Experts of a small language model: 160 tanh GELU neurons an expert, 3 picks a token.
Below are experts of layer 8 (counted from 0) of a mixture-of-experts language model. Rows are named router (the router's row for the expert), up (a neuron's input weights, with its number) and show model dimensions 240-319. Each number is 128 + 24 x the weight over its row's rms, rounded and kept within 0 to 255. Numbers have three digits each.
Before each expert's rows: "gets" lists some tokens that make up at least twice as much of what it gets as of all text. This comes from a sample of Wikipedia text that the model never trained on. Tokens count by the router's weight.

# expert 31
gets: ":", "\n", ")", "7", "6", "5"
router:126156096107099119124134113109112135129164140069122154114115115100153022155103117174128178129119138142132137119103151171188065140144143108127136112162122101101133106087127109128118117148087129111124129127144169112134119122120122097115110126
up0:114120119101115099100160123108063150112164167116134132128114160127119114154132121154141102100138118076134119105125167117188106149122070074111164149160137123117158128127142128132109116134181102153133137132156090068134090150130142128101142156
up1:126136173140097111143156134102139124125124114163141127120152143103135096128103154133147111162121138140109179112136171133113129141108097152178150139120114134132103110097138155080088117151119121127121127135054088139125110147094154123098147126
up2:135142112113137123104134123115144163149160089089143121116103107110146100145144111126127167116172120133126117100115129146159113142157130123129136147164121115134163124134134080179112137176117141147110136099078116090190122146143150122125149145
up3:172103121145113159104114106144142158152126139128134135137123131122116125172106194139111178133132138178160132111111111142129127106160120161153147147128123137137114098108171151061131109135119146151105112126125126136137196133157142155179101116
up4:135157056100119103186145145083114182154182149065180137154121132147147098121140105129099129126168119159137135114161109147145085113122133157142138151132141130117149148140141079139108069123128122126134134081138188124138108150127112147114116151
up5:104112113113072111171157131134103098103165123088124143115111082136115113161130180163102147134135107178161165154130123121184071122104124143130127131156149128114160152162133126116085100117073141157114126135128133119146138123113150113140131120
up6:125137131141185113140095097122131107131143138076148148155120137151124131131119109124107143139136114089160118092110135146142124138127114117099105142123122108173156142141159090153137118097171133106106117120152159109108142125166150105129127104
up7:078141088161117080132123123119084103120127105096110113125131184180095129160161116154152129150100114126130133168166144122081132072117144130143129144116103133096136140130175108180105167104161133118148082129111107151168110119128140118118151076
up8:067141111133103109136106151087134082104134181150155109157089146135171146124162060119168087151134136140137105077081123121171131129122154127135103104084109120137126119140120143157132118117106115092140087134142100164114118124117093108155143157
up9:136158108082143126116217129117106140139156112142097133146134112107094099131141120144052107147084115119123117099095118109171156091121126096139158142118106177096104124115121127143069088136129115129138116120122152126154098129111148106099120133
up10:123129135104087152157160146100147111123163170094088120162087121139129065121117132127129131128111105132153137066098116130124114134186044123081123151169111149118113100131129180150114109121121116121131122112160131131114129121084110127157122152
up11:148137082110113142146144139105095145153170152097143106115124113112120113119099071127140167089114134080147122085106100156158110150104121110093096142117150117135175126102133126135138126152141102150133127092138178096093106136158127165099124152
up12:135106135134084139110178134109111126137101125146079118114113155135136112136153174118134146146127169102171115096149171104119142174125152095110109134129115101108102144151152151156109141147180109116129093147124084123122076148118100148097137119
up13:131118125105077164168166088054143126203167104136116086142142096151139134128154120132109137128126123129120179103099142136128129111122119163168133138150129157118149119105123140154087143156131124124129082092119110154186124123093116088093161139
up14:118146169125113149129162159096112151113141153121129116137139118124117107112140108144113124149133152130134140107135145114109106130126115122154114089150133092098159157128137120131134131124092134134103112100113117122137094106116149096116124105
up15:096116150112120117133097085147119163142146072110105097143092087120122129157090135207125148143154128146105158113122131145160127141113145147135152123112121114142172144131116132162091147132094153101118117142142126126147136196115119090145125150
up16:097173158115081125120091099116127129104093145159118127162167157131130089146131078111121094149102119116093156115074110139118111132202122135112121134090118098088122151157118145126115092142147136117179149122136134143122176104104161141115116183
up17:136142077168153151148088135111088108125109115149141110141137120121106110149117108146116137142132162114150124158120129098125102098111134099097125166138155102091145115151112164113155176102119113098116135133124099111140128144162126103162106114
up18:147168118110126144158109104109167159084162123163121102114142092090122125151102114127084131151080081155114160174098129136124102117114170083133169147124115124109169146088107102125154079126127121156135132113117203151126126096140115107135123204
up19:097141144099140094173111138133124129145106099062133122122095084077135129116099170165059160125132133123121154179138139192144117128104124114120145102110131133134174131148128108124054077145107120141130117164105157103206137139139107130140131114
up20:117122153096148152101109149133095078113098162122072142142102106212131134123158097118150100134091132104188153141139142112109116096122140092130156139134142143124131108143104132103095163123148141142121128138098118104149142104107105133128137165
up21:145132099069084140128172109121131151163165146128143094142158111113132115136146086121149154115126104130130128074139127108166122150120081113144142162172104121139098171120116169127111154160118133162137099097172143138152093116149090101120132146
up22:141125147125141122144161138089123125148123140150147124131117117131142117120148132130099174109088120124139137155129149130122096131113111130099139119125148126136122135128148154160113118097123141131114110116108144109126082106146116150103147148
up23:107179101117111115138125157100115173142122200119150182143109132148127127134137110117104180127114096142148136169165075127143101138118127140047153119142138146116157092112126085119103134128134113136112119095101108073116147091133115120094135114
up24:120127167096103143115110122097115099177121145085128112158129131127139170123090083156138124126110086145155126154122140129138145104124083112124174102145132110132074104156103140152141169133136103106100111119152087141158141120107131124148144128
up25:098156091104091111109178124101137150166147134123076101097153143108134098112116156149128161113111139089138148107144144129126134137100082106106145137114152157099168147114141112136129156125141122176117091130176100101140068105092109121074119137

# expert 15
gets: " (", ".", " re", ":", " in", " km"
router:108125134115134142132141122096146133134146136102093095146125122139135089164145142155098173111123120134196129117123153116126125129147116078098106182121124147111134108112146150156116118138128113114151120126114168080152100120118109146095127134
up0:111114155124171108175112097139153128108122115088099132121164135146152096163105169137122092122093111169133109106135140095116091117126170087110154148151155142177149138161171097165110111143129102142123116108127123165178112141125106113115124127
up1:115145111136108089132057104095173130117104155125133105149085106141148098119149125124138141138092143125143117161128137115106103121175151126091123205132122095149120155158103179102135120126129094152119117129196130084100173133076107160104123108
up2:092139123094166132137137140079091117154088108083113144135105127154157096125133115108102160134133120164137135165159128117103126150144110106135104141133118122134126150100104138157116125141118076117115139144149179138139101128136112149114141111
up3:119114121126129096146155088133133088154151151146140084104084098146131145125126126127116170099091161131143131116125169160101123121121175111105133104114132111099139126095129102122108081095124147147127110135138140137108096114169088094150161125
up4:147133118097157113115169119144126144057109146100144136139093127146169135137146153139109116114063107117117140109112133123132120150138101115140127132121171102141158154101157136135092096145146135168202111107112165086134090140165141138128151179
up5:168143101114100155111086114152121145133169144086113109169157127105136127133112145124093109134116107098131145130081139114137130117160117094119134147109093137107117092121169122118085147121152120097149126120117140164130147187127139090138109121
up6:139122145103148133106118118144108116118159146064137134130098117081121121122082119148111159103125118126109176094154137125169122169153111106107110149100146119131103136157154130166064112162146105104139114164134152129122157145137162138121118163
up7:133131118108095093094087163153100173111160098104129128145126099096120129142152151161095166136120106143112104101120116077150106133083131108117116122128169104135107195172109126113084147114133121119111120098120138131104149129132119132110128137
up8:109119145139143116154127172099124147129156098100122101128128108108100105126104120112168170153137176160137121125145128174152129120101142154155151151178072118113102135096130123134145138197109121140108103070096168082130102094124120147096115179
up9:127169137158130157141127089111100149168135118125135100160128168102145117133130125138126113118131136156135109099136153141150161105156135146120111167115115139103094153154113167150142139140116127077105137133138114121125079139108147159165136091
up10:120167136103121124133132142088102118123146145095153160134119133110157087142085098143072136118126142174139133185144137176125095104115137086120133143171143176119108153077141162108103120134120125127141116110140145146071106120128126159102154091
up11:146165114161127130143142103101128126108156123126133145152121157113119089099138127160135120147146134105097127137083133154135116180120115108136133107088152121108146173159111124081128128120126138137144090128117160122136097126144100149081157162
up12:111192121123104149111139140106142098106068106100140130116160134124135102115122126138137128160149091141108124113117143088136092130152132158128102136154107137123141153119108142087115112168118113122125142168162136170115087126149094134105149082
up13:184221146145106123117133157154116123112126110163080120180132125114111114136161147117143150171116140166109111172102104162106143157142130147161137174129103137112127138153134120127124148112122115163147109166100144113145129099114108163121095123
up14:120144114132151119106132140117114100129130115154141149138126135094141117126107171120139051098110101134153136111137133100086143119183126108113160139164156130135142114149162160108100105081107139115133125118137119081124113114124074144091133176
up15:095116108126099129130136106088121136153123133120118108116086155144120161149135085159139132136120128121144185118126114110127105161126149107141124119149142126152129145112096128136131143148121110124136090136114140140140117085146106081136109151
up16:125104117144133141121176123133126165147144133107118117112151104093146120158151149155118190129133121077133121075131149128108114166187148113112153138155158145133126135151112092133093116121087116103106132114180145112156124105144109149119123138
up17:119159153134098132121140081129131162128118140144138079175121115172152092153125114114104136126094123105185137189109107122106122104146128129107159140169138143142166111119126099111104121153109154131142144121108116094124170121112133112094118136
up18:121135101092172083137167111132135126148092120112121120105121103176164116123120124142088162110147116136092118088108140106134130095101114086125088133140142119128113143171138130147081137103130142193092113146126130110142178134145161124125149088
up19:089135150148138131120113160135114113185178136100146124100159168113143125116139148142130152143145149157117118096137185152129144121148104110114121111114116088149134114113132146095072113153102155099106146127079132117103123131172113159107115137
up20:145140096111089108112145066099167093126133157117093072155089105141117111170154119135106136131131134135145096100102116134139126142132129103146138149123080125125109114107116136142156109127133135173111119145110130120101150137130131110123145099
up21:114100088100117097139121086104168109159184136089142125123144139084122101153137118123132185121111091078135120119121144134153138133152146131150113160117099150087151114108114133133106086142120115128198108166118203164174132119124118139106096138
up22:145122167127159137098142135136134108104123155117145115121139130092147129130170143168123091123129104132143157067117167135138147151150120150118150102160144108166160094108126105143140118127121147117124107142109145166136115145093153103145120131
up23:114185123124139168102121082122135099131159147121102126144127102160146103147142112096144142119054133120121117116118121147117154135159113148136089177108100156125143130116127133098140105115129149129142122113108149120085124112101128126145083130
up24:116124113114099101106149138113149117136161136154129078144115136138155135130172125123168141110112144127157151162134074127114150106094121097095114133082152122085132115101158159123106112122193117131165118048122133050106085101150124106129142099
up25:123147110145148172145150157129133119201119070111090095125129108132137137094108137160112164134125131132174144116153147123107109137120121132156134133084158120148137175161132141126120135134148134160147138114100206127116146150119059128119135157

# expert 5
gets: " |", "\n", ".", "==", "===", ")."
router:108143128142128139105164104119094114138130137103136100143139105147145057132138129130118132136118127123125145103129134163189116116165110121126167171140125163120127156127126156126092141133100122133147118111136163087158123109090116170113152123
up0:120101128148113092147109141140099092113138110117153132126135113107120164116081119109116126103152132128108096073131089116118135122172153111098099119155075119123105112170178122118144115164106136135134126119144124122138089129143104073174144125
up1:131163125109117128126143078090153089109116104126119124179150092085134158163157145132136141126140131092117120084122132141188081128175122108147110155113143114130169131133132096159123145166092145115109130157142128156136114156128103118105083136
up2:125165121125081135120124090116152092143094105106138159154131133125129143132163154125124093102088107063148079117118107177150142130149123129169111142151140109145134143122148090123122157157113123131143140117126127115100090133108142138133199148
up3:149138165102132130133121134129133129159124113087090129097116157069114119139064163136092152083102134147157145176154143163139139134102127148095112150093111152172137133155136118128138117119117150097101125088152120114158133113133069096134142117
up4:134108101142133078186120131134143124134115134139132155109132139113133159121115116108131113145139136145078124163153103102160166162088134136131088080118125108131088140164119131154130088169128127151105139136129122160110118159165137104125127106
up5:096169132098140115147198089102154153112112130148135051197106130106132087137132090162141120104119144079097129068087132095096140117122152116129125092106159117134138136083166096159102131124112106161096131129114135134157073125145148147131156146
up6:116160122117118126160133079122083118131149082131125127118083136153140160115133108141134136125130139119141146111107109104150133110137092118120142162145144142116168112098125144203109164120139132117108122118155172108113102106176147099143118139
up7:126189118126151161172111128136151115137174151105096131146133109127115074112107115121102133127107150114154160129142112143163145120112121110157135163128155135160137125114122098133146132147141149114140101146127117095182104153131139111181099129
up8:120144082122152102124171117079135092102155096155089133149115126154098094133124163146133128136114158111139157110120098144099137153154161118120143129154146103140153153152131118149163106068094112107125081148140154143118137131141100119188125102
up9:124138140124150102132141117118152135123155163161102127143101055120133094155119135120135155090090149145130153109120134143109109108116149132143191173145113133157162137134133130106146093120120120117100105138109134126194146137111127116188106158
up10:109124089120142099153102146109122112124127130155139131102123172121115128114087108142133118093090144146126155135136135139118110131130172089154160144091166134180179107100119115140107104106139103129157135098156128065120151130102123115127151154
up11:154146154134138106132154117129134144110138192123117113205075114115121134167145116155130162067169103143140097116095114143153128119145104138171120137143122126143125082088114102088139142148166104109101111114105127128136129109102138112138129107
up12:162113143125148149182099103103090165129183124135093127122125117138136138123128093137121134150187113169161123114134132165121115140113172134130135136135141117128132136112139081141074103154156137111110154126113136099124145127113140148119103150
up13:102102137110099131154146126091141144134153135114123121112115105157130118129130114130079120118168128159116116104144116133184088115129125112145121115143105134144131176159142111133097097120138145098167113123103114140115113189161152156129123158
up14:141118074117188136124154120108117102151117127113110155129141139172128116127146117128136151126157156146154154109128146107157132127172122130150124182134120159166128131136136141145133161129114134123124102133131136111155127141154131150146154116
up15:177176160109158163109112127107135132160152113135138091191145104134105125133158129159116144132127135130119089142123117136143106103139096168162139150140133116160153124130112150161136081134141148161133099095159112090134121070142145107141136140
up16:147157088115135129175092127119148117116104122155120079144134122153135127132103151103135114167127122127098129150106103105178146146148120195149089127140085134108129132154107160140142120110111123148136097117122094167129098158118116142154104112
up17:089104073107150112122180091141096082116136146084081128125144142162105160138126165138139145118137171094135123106140133142146112135123099098100104144146184115171100135152134106169119124140170181136094097149104118130119121122154132173135121122
up18:142124128137124137105154122106109113168151105107092117131129111164112163125163130162109126110156106120188105141157092170111119085099097129097116139145153137111170094129135145178154135161119139117128134086125163066086139084145152144155134099
up19:178152111116166141127133109149130107168124115106124099158119128105115123138128110120132146095113145115112090101137139168168117088112121131196136115144112140120153122160120139140132176122111121144107109089127119150161088151130123086138139099
up20:189157151123133157121116125106188115139114137135150109141122118087112092104123128122128130137124161097101109104097093174194127104138126137109126160134104129141132138104129139153125133116125134156115119093151150069162110171129122133137145105
up21:107138154133134157103126097111141117157118147116120128153117159137117114101138122132162120108154151127087117127123130142131107131153159107119121086112189101108136102158150140130163131122114099112127102153157115143128107096134140092182120196
up22:138131148114135094138174147138129132147117098133151121148147131082140133170158114117136148081132147122124128088095084130084107135126114100110112121151117095111106121094159103171130118141108109136118143109173138155092073094142086137127092149
up23:097143149112129159165061156113177125142086151155124116165062137102148111141161154118137116091143134151155144132133090148134106115131122151168134112125146117121154110071118103146158126151159127117146134113112108107152147124154144127144151125
up24:105122085126098159153182111083175091122165109146123125117094106137104152101149142116134135104148158162111124153111070179101089099146149188142143143090144137123149167127132137100166090126130099164168107137120097168098104126175083123140172146
up25:153155109131129131156106074133132127124147134143135155115129135121109152141120098120104114125144116141170138133129119129134144112156142136136107114131128121149112138122123109142124091176101095150166133132136115113172123132169157106214095120

# expert 23
gets: " the", ".", "a", "born", "aged", " a"
router:127169116128123169130185107115113141170157135101100133113149123127126105125104120169146136142139108105134167109124117169141119099148114088123113132130129122098123133116147149135110110127160099166160120100116152083164109086112121167125117151
up0:156165152134069097171143125118110155135111130113124109141127111146147126126141102142148100167116131175130112157134091114134108125125104124140069150143114163171096153138154079091114148191105116142129123151073141124104105184078142131074111122
up1:137150141109080167153095117071133112167074130119103119114107113173111126163101169133082137121130141133130095125173071100133132148116124144121129120123209100120110141131131146154168180088118146130133119125103128087113120139100122168148146110
up2:151127103097150155114152128120127159137138123127125136116095118142105117129148115138156144130139146140159144142123104116157103118154134093118141134102124135125098118114152163132131139115165094147144112069108122140147176088119095120113152135
up3:121114118111122131113124109098080143130155136133128129151163111181123112141140136139115118145129080150161156097121111100107128101121140102159159153104123165101096138090140147120169107096133134126206115148152115114133125122092125131099128096
up4:107112163126107144161123117154126119085177153119117116163143168093101144116088120168125145138121143141082143103121110148161140092164086148168153086108139140116128151151173120148124129066179088107175098110164117145101149119139155107128160134
up5:129132172157101110145170106107088118147171115135131137178132127086099128112076165162127119113139100121157127137070076134140162147123092187145113194125095117120143098153096122118124164114168128111148090102164105090123124142156119132165160135
up6:152137108158120098093100122105126107156098158097134129171146121133160129160124109140101143164121156183114115132149148138121058084122120146160124144133187106128168119139115182105128180088119089130134118121091149101098132107104148120128110125
up7:170101174114074126127171095118100088162154157108140106131123153104102140123133157169110129097117137118150117108135128141145098076129139111101086142121143155082126134144142147094128093138103147136124121126122117166132083153091152102114128113
up8:111127121108142142099158125110116137165102148135035130162130137132154126147131113115143164175138129169189104130120122157144107136109109100142131161100138161069130082145123134106146164117120152157115133143156114137136138114092087140130183184
up9:126142142131162108132155117100120152141149156099068129124123105099117105106124156125135153137157158177198190125116130165150115141148107043127163155125119148107115110171164105120158150149104121131143110129110135149172127132081106102102112215
up10:099193136145138155138124152125122129148135109125144112129125171142124125149093113148113137093121119164100110115150124128115150072171104117142111128130083149149156111172131075168122172141114112126134097147123126110119110137167097177124114126
up11:125130132121117159144163138144115106134113126113146106151096160114120152102106147114142110134135104145129151137091118100138137110162092107123166168111096122154156114182186172102131126120134108143154104113147144100110085153138109106142158120
up12:106131105086133138128093121121112140132123088075105157106123119133079132119138143128109118135094128132120102182069126160137139080165121124143150121114098128095160117196142154148161113119124135095149079169115113148147148109094119123147143139
up13:116121127133150136134114139131147127089116159118095130176126167135163149118146196105124109142160141156133117126153177142192128157117095119132130111147112120131088097149132146116110133120119127162153099081107148064138119096126113147079140161
up14:165120139150150078108156128103148110159101147147113109175145131151110115116162138141148193114144124130133152131094106144110079137126143170129134134135154108128104119153170137139116130139082105128159083133070146139133104108133140159138114151
up15:131136078148136097141195179154120127135125077121094081105134105132077133113063114156122178131120105071115113123136135141155109090137120152124126080154141139122106130120140162149140146095112178150147069108131112138122091145141151139140117112
up16:081120159089098097144147076112128117064120128129091128148121115139151102121130112146173113140123132127147111161161140117135113132140044134105126135135173129093107153146162136137104194111128142159164128126156133131144123131147123140119195129
up17:146126133123130136100131144106143131103117127118102144136127147136160126149133160162114110122111138149163129137144152114154123115139162094125162130163158145113139112162136140163158145143103139107168122141134138136142131114101112113141131183
up18:155137116111165121131108165133136151099192110093118128161155166124079129115156090145117155131121124134123145107099116155164112122132124104132155145171136157105140134108133091152064134123109109169185089145134160152132106145180144141119140127
up19:124179130113114105117162116129130140166134105115139120109163135145143115117135138136113138098125123147159102157099190126141127142089185127152138125103125143154163147104152107127097171107180147179075077163154117102137129140126136155119144111
up20:126137110147169146131119142107122153115138141118126146163108133141115139106075127127117136133118110126185172123127167121125106146120126127140135139063103102130126114143121145132177121133207144158165094121118138110117120141046094150131116122
up21:124148147118145102104109134165179116095107136128100136149096137091169119138174104118127132135092110127182146114148141111130123131138044096080133115121163107122152164162140139143092101108136123158164125147115120143107154134107130156161115100
up22:154145105114131147111139107138123119154112136124118111156172107131167096155111140140147110113135126148187121171122064171148097146161110080131172133109137160122142134104113127134118130091123148159129106122126120099107091098126137093109129150
up23:110146085119114140137149141129115140131129094118095131126146076160093122167145113154116127104126113133105140165113115132161144122166128161145107145170182155103087128150130138142158137086111116130150111129162113122100084134098159090140119126
up24:121154128127121117101138126070099116114153137105154134132104112138163109155111143140135111089158216156150097135143056159143078135135142090150120122165177116126146154186100141123168101139111080103102094107159163078185097105100124156094126126
up25:153104082149138136126189102111108127135122121124094110125137130130152121137101145161117133165059122130171115147089114105107114114118144102125139123099110161123116130084084137129150129091119100097108137093140125120118105127115113185127102121

# expert 20
gets: " |", ";", ":", "---|---|---|---|", "|", " /"
router:111167166118129150145151117118124127175135120110098098159088148109146094153120140147121119140117104156147144100133107127112137097130145101110154136135160139124129123103190130173079114119141111164157102105134142126124080108128140141071105164
up0:134087156111142133090124067128142122120129180119111147137125147171127131141164113140139124108103073149133136106127159148129156152138138087118140115149090132168099133131157120120076161143146132119125108148131138106158164107152111132153159142
up1:115125119096158143111135154123147105146115108136126109186151139083110128139100120116140124150127117112157145111135090118134127146116120152148201152116089163144131123114149127107181157106102168112107120137121107110142144168132089109115101127
up2:102116151126138150128107092112108143136184136148071137102087126119133099128130127126115117156135099121136196070094105113166112111139133117132134184109128143132159145104121123139084129145099110128118123102124136152146152141115146093142109172
up3:134166138125131169134169159126126141172144106078084116139152158104082135137095136128140146088122183127171142138162130128135128113116148138125152138127139164132103101130155116164140154119157099141113067125153143123118105111140126164131165168
up4:110168133097112114111156117079148103147151134105103136165153163118154134129137095129134142072087141121124149134092093116196108122145137106116121095138158123159161153144124113101107117155091130149183073138134137140157079136163091122146105135
up5:126160092144144152114149116113130132099111132134130110130141129117142097144127136150079110163090162128150127133116161107117142116151152117104141142127128089144144120170165147136121132097137132154129131150151147121117123133130128156124092141
up6:104140157086139101111138144112115148149130139104051140152090133118176132106141129115132099072133120134155114078134138125093158120146112138128128118109081137114132092129176122110148165114160126151150141146139111109158146125128134156085096152
up7:125156149066183137104102102131124130119088158086138147136141113126150116156140096163086137096128147130136135167082128142110117113161094094134119147120145147156095147120133102113103090079130105098092147160152130064136116127122154103160175135
up8:132180115086117123142124117126133124152096101125136147102167097131122120138150122138120098087110121122158083130139109141129117127180128133134172117168137131098132107126137188148142176149119141092162104147115174172152099120099110084135135131
up9:143156110133143135116164123100127143148166127121105083115145131145113095108082160151092140156110112080136116116131110115098131142135115107156121152116122145110156140104114122166113161177155162127120131148104153096128131141153127174100136124
up10:137152152132116111119104065108163147141110154133131118150121130144100147137104089130126131144129162119139141118151114137151101109142128142136185168135199097129132148141163121167128166129118098123138107128129139146161141112096119125140128142
up11:154116123122116133138136131092134093113116117155147138151152085166097112159156134081120138116154147076139142104121161155119135123153139143153093149145155128136175124111156124099146130168147152127123105106128151109138130091130108134097142138
up12:132138076102136178135135119134087150185149145089062130120159086103095121143094131157147150127092127124118147098115129126128147125110061082152098137136142105135118102120154144125110175081148117179157135068139132135140146150106119125132127131
up13:095163108117120133118133140131152135141134122123149173128099101136131142125155117147113130115127161161163115116108120124082128115118091110112115127125152135159185139158144076125120107111106143097126093156106136131131143140104118145112118114
up14:152135165117135135126121068123114114143094106116144091142091134149145158106136104146128133152119140171154145171164130135137109118129124162119165134104147138120126106115137193127123160111083098110091124151188142117150107108103123122141120112
up15:119117102157157119178096066086125112123092106132112111154088125143139141163129163126138102097125118114126119085148120122146150115108172114118132133147135092120148120132147114110109104133127125143183119133128123163113152137105157173123144139
up16:121170166120161154191115181093141129110096119109145118134114127134139105125111115111129097111123161107150140126145114124116090079126147101079133155125151155146164161137196111128101141152116083105133131111166146095101070114143155156145083130
up17:131162100139130148082123134145118076113166135089065131150127106111148110120122169130110147110145132135118129147122131123137136134143111106123108106136097110111108161118146127108094149064173124121143137154124183121148114134140125117071173134
up18:139128133111148125133118060137112105128103106123095129126118127155110166163115100143110096192140133099156095122114118126130124116119133152102088188100157106090158133139146159168076159147146119142162127172137128166115151161101133181141160162
up19:152150203093122162124091131101087125180117133102142145180104134112128095148142105125095114144117148141191134116128139117113104124130154134148097197135143145113085148151140090099107140153146111173149135069159135109171079121149176127127135113
up20:140122101120150124123136140140151136175137105137163117163114134141127127121112146173086169169131109149101115121103119141142099105124112120126135073139141112145125116116128137121125102101114100119125104171145135129120119159123122125126136145
up21:150130119139122119121152065125151067160121140084157109130116082133144136177149149114129126139152123148130100133147120113139123123106088144110138133123111143121125113140129135152130121112147122129120148118119162122146129158141122147086151132
up22:169130093152083114139153138124116137097138112142145111149100103127112103159066150183116183137080110116107098149139127121140116119124112108140146153176116108139138154096100124116135133105121150099139150132151106101099141103147115138102131190
up23:129120153149159120137118121141133135125119160123153124128148131175151093188127094127108126127118085180110129121109146107112162144118116122130151099139115175157125119144133136091160154149165166088099138085165121124163141139111102119107125134
up24:122110151142163096175166111143153119113140161139094127129134174132136099156085114133171132105088121103154132087129158100086144134111128077115142106135117155141097099139175152155101142153157150144122104135128115106124129091187098149132104108
up25:080119133111110138158122109106144162179157130123147091162095146107148104138098112123113130135123100157154158118102108106100117069136143138140143158113133164103156164102136152172115146118129119128130134129140097167140113105144157142127119150

# expert 30
gets: " the", " first", "th", "ed", " second", " American"
router:142157120101136133120147104131093102172147122100112104103102100141128089137093107145129132132095130138150123146092102120154134115152096081135116167120132090130129164135167110187093104136106126148157098118159208105140126133105114107090150161
up0:170107078115124130118157111151108126132161112115141118091127112138119154140098135142109184134125134086117101152127141126137151057135123104117138105108099126070119166080150156119127131137093128099144124179136138106145097164113104108096138139
up1:108153188134145128113108136129156066113100152090142143098111151168137083120113126146090136110103140087109137139125128125123140115197106145142137136112136116159124142093117114158110116123115134174091112147132179119129135133099091123110118172
up2:186114133081147129121146102164092097150139102132115125124132107147097116117118159125183081120079177108139109129156125119132133073091132132152136115128155106158135136117154129119108139139138110124171136161113127141144129153091122112161116159
up3:173138129106166129160141111138112159113141126100094093116108109162104131127137103164178132114127131144156112164108150114147119129118081102134096102159095097126120140095133126072112111146144126111138142139120148148117158124103133112122109132
up4:142167142162122121100114123105107083095113131124102122154093147084132080163109113130104162121117163165162137139126092153132099119131124124118114150142132127160133167159109089136139147152142141158136093131129144149153123151137100155134113149
up5:075128100110119115135108142049116099127130126104160090094097165155169104164135140133119134133131163156135132133138081115142093132111146102140115148084153072150161129135142083159104098119069137118138123114111130103107127127098117133103096146
up6:094151071105124150117160133112119139108158174102153099123099114151108142090114122134150153155118138119105163160111134114138127150156186128143112153120134091107137122123126116174141115125136070134170119165117135108127101142115149106140133137
up7:151119162142141143118140134099092090117127086132146107125120153165121138154100132127095122172119116151132129126133170119138119111159139146121183106096139133094076130130138129163126150112121063112118158130112123073155118122087141115162080123
up8:125121083078091108157100081148125125106136124131140118138169154125115126117111108131147131106134100146126122095147146119167121104121109101148137119129110114131167167129141134083076103129124168139133151173140150129160133121149117115131078132
up9:142097146101128163097143136137151119159131116138131096119095093123107135126104113162114142191116137138167122139161123132140131105116130114086140143117131144139158175092145065143103126101142159109165156133115138110160122125209131125127150154
up10:133116113125120144113151114134072156115125129108127099128107137143134122144086149141126113134081134128158148127135104101131150098136139133109133138141129108173107117141137131122143098102104115136123091123141168138093127141131091126133115152
up11:101144127128120117108162116116127104086160131135112118167151154144128096107077113114123118091155167132126122145152077140107158137106104100171134180125149125122113110100137090142079115147090130154137144129141173144166107084153143142125131122
up12:108130112075077137122107118115100102089127079141127104160117107117177146139087141150098106163112149161050155135133120077101099186154154154114143142116151104163094130144119122136129085142109077130160124135144152121143150095128122136141135147
up13:142117126087153156118141158115131131178096112141127142093115111135120135137181139147108180122102095126164160145122153117121108152153123092118094124110145094095119121097132138128120155158093127182117157186113095121148133102118095132128129100
up14:128126084168113132089153080123132140146133142149138122129136110154114127134100106110108131099094165121145110194123114168123157085157126144173102146122141125140166168124105136096130146098169103143123128139123117095119121076155135178112185147
up15:146134107140129111140170087125175137120149113136078145116126098131111119145105143114168176131112092129187140092094103121104125132116086116146128141142159116101106126142152148135145171121134118158116108094141141141120145067096092133115127142
up16:167118138129144156141099098096123123130162123123114110125194117141112113108109121130136083108136128164157111150106139117156123128134099108143172163145108149099125076165128100157098127159100080119133109119103128118134099078105167136103101120
up17:117116100104151131127166144112103105149138114136107098144123114139166157111135076124089141130149108128128126197158127139146148122131135140136118119087126133138120127142139140123129112146141070125149150144134144135096134140123128153097122156
up18:133171098143087121107140162110138103118093117123172079130116150166168114117113109160086124103143173130121175132165105135162093127132160125103109133076138104117160123117103172138121092116097101120174127113128131130103108114110147140102114130
up19:139128136106142115142170113142115130142122145115099125126108142133183100160115134129131158113182143079189095108151103125136094162125095098111120141127147161126110101117138146136127127121111109135173119145089086173121124130127151109165150103
up20:152148147173134145076106146091090107113151134140121115144089135183128102101120124116117108134141158168149117128112140147134121156160130130158104137125147112112120122150127125116127151124097149128108148106109147126146137120094175118110104160
up21:133145093078157153134099135084146150153127117128113122124132061124118089122118122133114209117137135133128101096093118108135116172129115128103134078133157124136114121102132113127119130093172153126133121130166143121125145143144130125097089135
up22:110111113085169170130121125106148129142117115153105113125131110119113114165112118125131156110121145107150093126133137147117143135153102133117139110130186117187126092121134114148152129119183125124150117117129171079119092084115108150135163158
up23:095151144098065109112081123105123171148133135122098118137145122114122128172160116114126111142159141174154148105106128150121111133147131149156074170120113134147135147122081115128132108180098146137137145129149161132132128108104135164108084130
up24:109111136150136142097089109095117108170104128123119109145098108135113099125107123143144164158147139133116119135161164121135164066121152137089188137118149119154186139095140101121118174130144133161113139123135138095110129125175175108132134172
up25:123175142087137119141119110131131143098137111086143118148078117084116102096163116133143175088132123103127101147127117136153093120092097129165113153160132110123174169094138127129115112149122080132150120162106114144117097109164157091097147119